From a checkpoint of a small mixture-of-experts model trained on Wikipedia: 14 layers, 343M tokens.
Below are experts of layer 2 (counted from 0) of a mixture-of-experts language model. Rows are named router (the router's row for the expert), gate (a neuron's input weights, with its number), up (a neuron's input weights, with its number), down (a neuron's output weights, with its number) and show model dimensions 192-255. Each number is 500 + 50 x the weight over its row's rms, rounded and kept within 0 to 999. Numbers have three digits each.
Before each expert's rows: "comes before" lists some tokens at least twice as common just after its tokens as in all text. This comes from a sample of Wikipedia text that the model never trained on. Tokens count by the router's weight.

# expert 7
comes before: "-", "|", "1", "2", "8", "="
router:567442540561559455447432563552470445540440561536542481551528477428429528536559456505505498437469558541435473455437527561555464562458553564542477552468449527565460454508439523449450510454413456
gate0:493580550545472507524572592515597432482556502513475588423561503440420517534524478506534473439475564534530561499514488496482456418458524584489537522494513456459422518555558446498549497502521463
up0:461553545577499479546561588525474527475467466450572580459436509499467603503555460418532448425510510489522534486397443525447440486470473514464554617538559423495398494485591431517499476448528478
down0:568469574420441494536565512470544469451535527546483471473385507540652524566508466470521523467516498366551430524507502454518578498551463463545545522511553500503546529414461455445486556481532552
gate1:417460510467516593503480436513442482533474524460518554450486479487452487550534488483516456500432581526481483540553495489571556469466446604500460545474522510461587590565519459618488517548497479
up1:501463540481585466516407481586471488485558513496520534493558521534472497473493532572417469491485540475539424526516505470538556470464411583513592523473487468522526583466451466571522469567575499
down1:525453511524514526488441454545452574475545514529559467472600482465458493423516609689535501427500546490439492512546519537461524448595522549524605539531544517559479548460466463541501479387501455
gate2:370431572525532580439537501461526507478426410522508583472403586527537496432495412502467547466592457536487468512439583489566482437481572509554487563530540522477562548567606587444503490508499501
up2:427465522548512579474489487441465447575604474516576598503432519444505579537462532408517526526442487607522485518463479501479484437455556543430524470499557460515570571473430513534454443475484533
down2:575462539586538442526485540447479512529545499459467451532396520406437556544472435520524489468496492490509492521512508516592326461502541488489470454498480498534548440515590463482484484517564472
gate3:493424398406510512517439504518599562467475568554546512491466467623581572525521554555489586475441486536438503500486475495492565524521590520445455448582530537485551548507545442578477482533503555
up3:423429511416472580507511532499439499524489475569569618404476464476553501426568555443488502503486486574548476542493527529525518484514526554500492466525572509507588517571535555530476526507468557
down3:578475444487525491462496506519446491548458492466531532571517488504480516494516486478485458531527457353516457494543494447486574533573491631502456518491546464463485502543543471556585452510544550
gate4:561452469436563497471498494554591484470561528554556474398505469542492585424475373503455462484582511529436502512527490506561478487478466454488475498401496357481434505598497500511433391595592507
up4:452457585541448613521559481523567441513529534433465576420488353415495484573497494563498528421509558561486530516503509513528526507536483466573499576393497491487481454468516630515462474494431428
down4:446480513539454587473529491500478525559548493448561527457494559598492475453406452469527532401512444584486476451479492606470407431564513510406487563501440436562462514441461543552583490497572486
gate5:511459582423548466584530449518665581437426490448423586481533435507552504506462450406570521531522474424493510513537515486512481484457571504558465434423584511464534488502451474508538525483501541
up5:473525503416433511489511476536501662511449416459472488466540477485553444599509542426571494434512465563500514529475591457573445625581424485463550555487564529430559489441416502476477516469431476
down5:523466517446428580474551494473615456471472521456622544533582420521545492431517493494505555478475562444464497486443501497514514578452486478512492520476480533525415543410513505527474496438454519
gate6:515556403473450452485534506542484588432533522469452514526554573554490484400500499511521469545493500503454503571538504476488493411437490467537491464387520563475486581543525565477589553440416456
up6:527557431521504440517576516488543564476512551485578505611501514516470518665517424467555432485569498489494428555493412480430484490536580490464491504515568553559466528526512602474555483519546522
down6:510569582515398528518492561539572565493473565603584470483518462475551567513486403509514527571564528493446467511374501493543526494455514546492425420366561535545424444453518445450522514541426575
gate7:504511467427506537499480496436566550472422506517497487534391397555494479541571513506461583583442484514495510458520618465526519499531527507490512491409541503467537543482509525483515431515528485
up7:456466491477526502515427475506489492542497500520451544516409457623440469534567486479545557610378496468494534470475556504493540522582408605475395473475532466510550545549519514403550408506560546
down7:445602528475547421501362551552478423455614561495505483529587384454444509424418487406488488546446495502446474571491539457548444535506524469447467527512518518480551437459550488496475486532574570
gate8:524487502434488536539457541472488530486493522443520540488587454480514532546485514567468456535516501518615504521363474515520581510452475488524540488567556527550530611482488561551497510568453427
up8:490532523493536494492551544432442502554450447501522525465586446470421557500473464560472470541396470518592473474470484484475519527412484466458420490559564435506584496490484550491542470509511462
down8:478427455500547593485529532519483522433454554481521543439574509571468547403482479441391508432614494416506513441555441578462511405448467499416567476557457431444518479556498570422501605505518495
gate9:473437524508574601561478482494529667463542467496433501463470481511563552504448551494488463585551553413519441518507471421478592502500540464558463569487482517551515535475425502549543518518514531
up9:465456553507571627516454493490565575388509554524458526481482459516531505559438509498438444571520621454434431523526541485446568504498546480485513512515562475492487496440402459616589492507603499
down9:589505485493521564463495467495446448420572453541503541491472512536521456534507522481618514485445421511519418501567615505587473467515560551476464530516519521538462607544553530589493456489463560
gate10:532492569438516481498467559480406512489567486510500443547463539590586532466547532458460506425588434429488455486567536493589583434434431539606406526521559523536576581411563453552567563557502497
up10:436529519452481497440505488499494605501524472516593460487549450449562505463467485512505523419523437483487585459481510540525496342488396519432503495510460444528487504510509370482433490508435514
down10:477585484553543539462573376451507518507525533428599465453473457554479551482463462508491485518546543446517485471497465557556540535436494565575511519407529524520532519480508522436500485520561474
gate11:434554509567565546525635556506475530382570467517565436565500525546532479410427435574524511464516488509588493558522618471613477452520537523551505518523530391542533535441364487518463465536529483
up11:475512501462488486552399551521541596522454476521428519399472590547533517487664527401460491557571444425418504566490536476407654470499439459452511550483414454481479419579462566445549440526492490
down11:453513554561567495469481505441473472489480484575450460421558428529542425487505492478432614473534497518563422598436534468536580440515543482519478467502501514496551571567457469587472434486431571
gate12:559612500505460514537558548448450463456572577535532541412503436478502509512521511539461505542522536499452483562460470537516546485438441517542580491477487483491473516476484493525586582550480510
up12:558513527535399515517500480482540592439537500532420565439507593491536466560466560587449465601539577472486470474508492578457528553465514514527567501471444399488470509538555458528495488490465549
down12:416446596602499601507488527500467491540512534550497542434472559456596584527434510465523513517591596496482571573453541566468491556543541516497484517499580524453509448495546498498505495465440539
gate13:430525469555497532530384493480501487362589458434471485528498474511530449451517509526443477529542562602433602506503477502536548490524589519534538539563552465570487510462508540524486474487466587
up13:451515556438487642471385437445458400387516529475525537477519599411486495478417480471492537620554579513479570489455407497502590479487564592505506475479560562492497576550507504432504530499391479
down13:531591565539557556540575496410478586505473474467478477545545503514509507499421465443612469498513491481547514519534481431445363495454468528610532484513596569536504496443495404463454535532470516
gate14:496425469420412563563568477474542412630594540547440586469545471502496487445518498529450528496491514504490454531533497411450484486499525659490508448493521485557469559463563520553494430608537454
up14:471461483474460470548526503434510398597674486536511572505581504439493562473542552505512512469478455546521501493484545442474460414475579568411500449518546508551486519488542427597522468491570525
down14:459573492500484384437426520523495563479492544533540410529496457593441592484541458539473480466527541482493522522474493482526379493466579525521530501590459455497518552479582590486516414450442447
gate15:469592500564437645562412462464530456475550528503571452562474495548485606418545593500513486523485484497571470486586459494555497507570483570457453510488543452548590470499577414585562449467447515
up15:454530548537405520524383449575556439573553482512602405562444479569591563465461550438521516498509515500472535513610451482516458537529475529481466538429490488458518454484509400536616525487447516
down15:481579515629495514494484497512401520524475520534558511511490465428475549515516530539542652469504482434481427470524542589576510400575586531462574495643435617468522379452524442582474515539521415
gate16:461477524519488407556471458488527525392633456583436457468560474540572477519456455468378480518495504530497461576413531476294486527521539483562529563547504481470570438505534411561559522489490478
up16:435466487522491420552450477438453518413557502517408488421596505514502400512497479459331506518478564551513443519463538488443484450511586502540544553515457494432554441399438543594543513480538488
down16:438455532632476447615514468389452522521465384522498406547509436531468517456437426502389465498455513430539521536567520485488475482481437531490590530490439483393538482467511511480522520518499511
gate17:464494533537558506579409423497491562644473556445507491533526531459685388556522461462411454453506521441455524516513503548473531441512537464571482579518516484455457591446516537571490552488566456
up17:464497479559412543520473568452540462481600520463508561434588517498380538521482473534459525570432487595515467491466530383475516590524530543507463485455507501469578417515457470531515512440583616
down17:569366486592530487515555516502384546499438493410485556477511456496490414480472523545512484565512375576515484490483454498560499422459429620588392564491506514469516473518418512515559517440571515
gate18:530536486509509494512522536504440467413483527534498476448475427573440512492454481477396515409434497575431424484512500450415486443547494542535505496610497430491425473496463570469589280421508548
up18:407456541560497460544458584492502511405462466590498456473507454496514433593526513598435438507488529499453454555512478492523533438487508466453645482580481451591529500547549584677506401434534428
down18:534550437457533374537533547494473561467466564426472411510486517414512611447529486499480469485543597496465546507499571473445614562434407443426489473489486547449452427517552547597508448515534479
gate19:552473443520500564445482502494518483476471464363425491479544572590560484442473530513462475521515485495490474571519485458513448593451481437508380476477515469475489522562565495506452547500562527
up19:595463509475502502451480475527557491489467480409462543525483479526512501559436569528499494477536462503477503502489468418508458597450493468510472549532486506488453533535533474551372533433466440
down19:467548516521484431508472526533473513489498564565542538532527411526487494548494600564523478557424475484538435541560455547430470446537480445530499471500578454602526390543511512499366537395489476
gate20:502490526596443621461537555446443493499493437452524574497537572523486480542525519411607503485501574445558476499543449463515535467554462502527511580499583463482542442545446434426514509538490548
up20:561509521551498631515482586354427400498488399473523491492453541532480449561540515431595470548523557441575464481537443531475491481569472452511444562458632525580566507520498473446504533553447541
down20:524504590503550540457580511422457594519526576584504477448466538466598608478401521563521501482465506456536477523538506442538485459528516448460480460461547483519493514452489481489447515578434466
gate21:411448473563528481469536602595469510442536410491538566467451568569465587526476556512473596509503497501508507568484518453413511542518509556402484543482469519404528579531510579527458484532524429
up21:385456525482503474525517580550533504480557496473554612504446517361435480469523591490525587435571528450411569490495557443468583583550604527423492540485513478473557607528463488479481464542491444
down21:454440541505454351481526440478573477475503492583500435509509483459535532461452481489561557560489493512360502559585460550470537531539483395569532522477512544491555589440518542517499490559500455
gate22:381417544467499478546512464481629483483404496509497517605467556536403484496451496491492548513506468429574513492456465503524564571487458515502501456510577511519507524527485515390546510497517565
up22:433480513473510582527530468486610466575447415540504472541474537598438490531495609481484550472549483476542466468389528477522612559526473469436520465568558499577510518632538531353500441492498623
down22:546382531460610528487545511481526427411436526492503445481572484434464491642509468489451634491626408443513510541492553325515624530537464530464447531512493502572520503434455620492433475481502419
gate23:461476482449589560526521401488549555484549512546529419598476453530560496415504542458570472502478512380543531461600470494480571489516481504440532525456530478472441446440561449489550469532504543
up23:418467443426453532509486451540468484496483498561592410580589457511533518526479495553572517498524513460505557523496488517463567491463491542500464483537461456474503489508545443516506528485537511
down23:513531430470425533475521419471561611501507494518434565597553413533435488420521582512488529547543484523483511592572407459426484548535498460557545547433429530390451522506502505575483618512526429
gate24:435538493460538407461453470493592465465477465425479547449511491540562538473538573471538611534479566446457539522477493491409471482525477462493465429474428444388572386473495562547576497505540506
up24:377552481432547488543478532503570526551443455454482530520512412554621523454518538441551633492521516543430489501462567480531507549502419464403483522475514486458610428527489494508498547510596434
down24:527460509497483442410495439511464505569468533478502513525495492442477446500551585462451530339453591438437420529543504477481525431531480508500484463529487506494489500434466507453414393449516463
gate25:427497491524541419530500467503539493442575486527498472430499380524491385574380525521371466593651434506502483474487436574470582490596457398556473527476603450435439450494453433401406565472527691
up25:418470515559500454452534405545468536510514404524568486446420500458496507482469607475538454660480496449413613409508460503454460500532513458404448571561465455538443463517554501453455500508470469
down25:557439489497650398521539549435495454505482431507516480497483622500545578521464617441542554480411548461443627470472488595415542490477543479529531516521398569567517521577458520497535457503471578
gate26:499545500490391469492480529443524495518515502503546500530448481478527456426489409498551577572445474428521476488491463445436508536472423376557494569477500547389454534457514578502505485437490505
up26:480446474426475379489565526447466389473543436411458463521427521482553405417523558528471580510517505464500452512476503433506488508580405385591448605499432483437488532462448571556455468432613494
down26:460449497380524497397413501526466438459423517496489522464483385510418392496507446481503554558432477465543508488509567511530491488485515539497590576573500492447642462530466528534485506446520448
gate27:502583430505473454547429450522610548504467530511510436493515551495618464517474535551509566576553497516521538505458498491485526536474506504480443553531436463472509585441522466534458408557425450
up27:548512454490603511514445515428573543453473566549524550538545484555519522640426548511532543611461447528485531457390578475376500466497553462580443505554444469471542566474476526429441515539441491
down27:538500545532513538584530476467452485470409441510546470504487487446414549453509506506576544579480497526447390521516474531357436508422450553553627561528487463555475547473501502568476505489499538
gate28:432506455528539490518531588447570503450518523424597520520506558559584430554470499541398504587550538513439572479447535413576460395501474501500450491510467568550508544459551468482533410534461422
up28:550536450527511514523471610493492506419462502535498556440419535442473464552483454469498569627515394489554530520421483506502414507565522583472462544610496558427625507527530499459470506501449472
down28:458479450535563551457438526501559523564506658460468425468495451502554516445443526493540523420458459433524607568509498486540439499563506471604605650508451505550490557510533497506575556498582544
gate29:513520519568537563461596517512544484465521526576485537460521541471470484613510507459467525536457601557515482436337476478431487544477480490472581526461461476556514495509492486455495491545517396
up29:514486467489510547424462551486491443411450383578489514425517571479558482447598436493506560537433560473498483528490505417369459432515492549486506565456476418472492443512555477451434557520419487
down29:587560434542490509520503496503524464426504486495487434536518543480543423438436432499532440517426557465542603460363549465507487509433560552426642545521509502494508383569447394433512546565531551
gate30:487596477487564547524500536540466511537510527517525495524484498453507568448473523526551503523497569483409502451556541499488556335481441523555536508581488555478570453555630474543489526543551514
up30:354535437574553623480501407559436419451478525547490563509480485544540524484443505488605518436496506460498533486481432477480499401478432587431644472469499484492519490471507575461450541537589564
down30:493560458496522601500446569475533466468641433547552487558551502433535538515510503527468480490534454480433524440537473492445474467515457484492466431492550489469532502468567501434503423594506481
gate31:571489456554542480572465536459476455408429503525489531490475513463555489554563518504339429480571562437517522475455567483480464528491478449574509511458506512499536374515440492514476515525558496
up31:596476510508521512503403530448391489438411554529481549550491558450577516465582527534355523475555574415466525447516504517499476540544449464599490490476452497509502436493380543508490505494550446
down31:435455495512493550569467499578486442481552392410532505578500565553460451549498383579465377510529506510522532476651445495542469513475519375507544513444488528517581488510559576419520587495519423
gate32:436560438564515468466508537496446488469554425482385506511501482498533442482480403543484524460499420560474527486480538497425444523563539602545577515490537496460522501437541458539510528553490499
up32:490546452559502496562492397461433507427526446478431489510565542529463451469535407505458519440498464602436468500440437391393468592552456522533535430450467440456468536507569497513492505628507536
down32:540450500474517485467532537490475480480505482592522541442599526538421574435555547508551404460505460523450491424447434468508602457565488455450503494508434540522478520501464514425521492521529459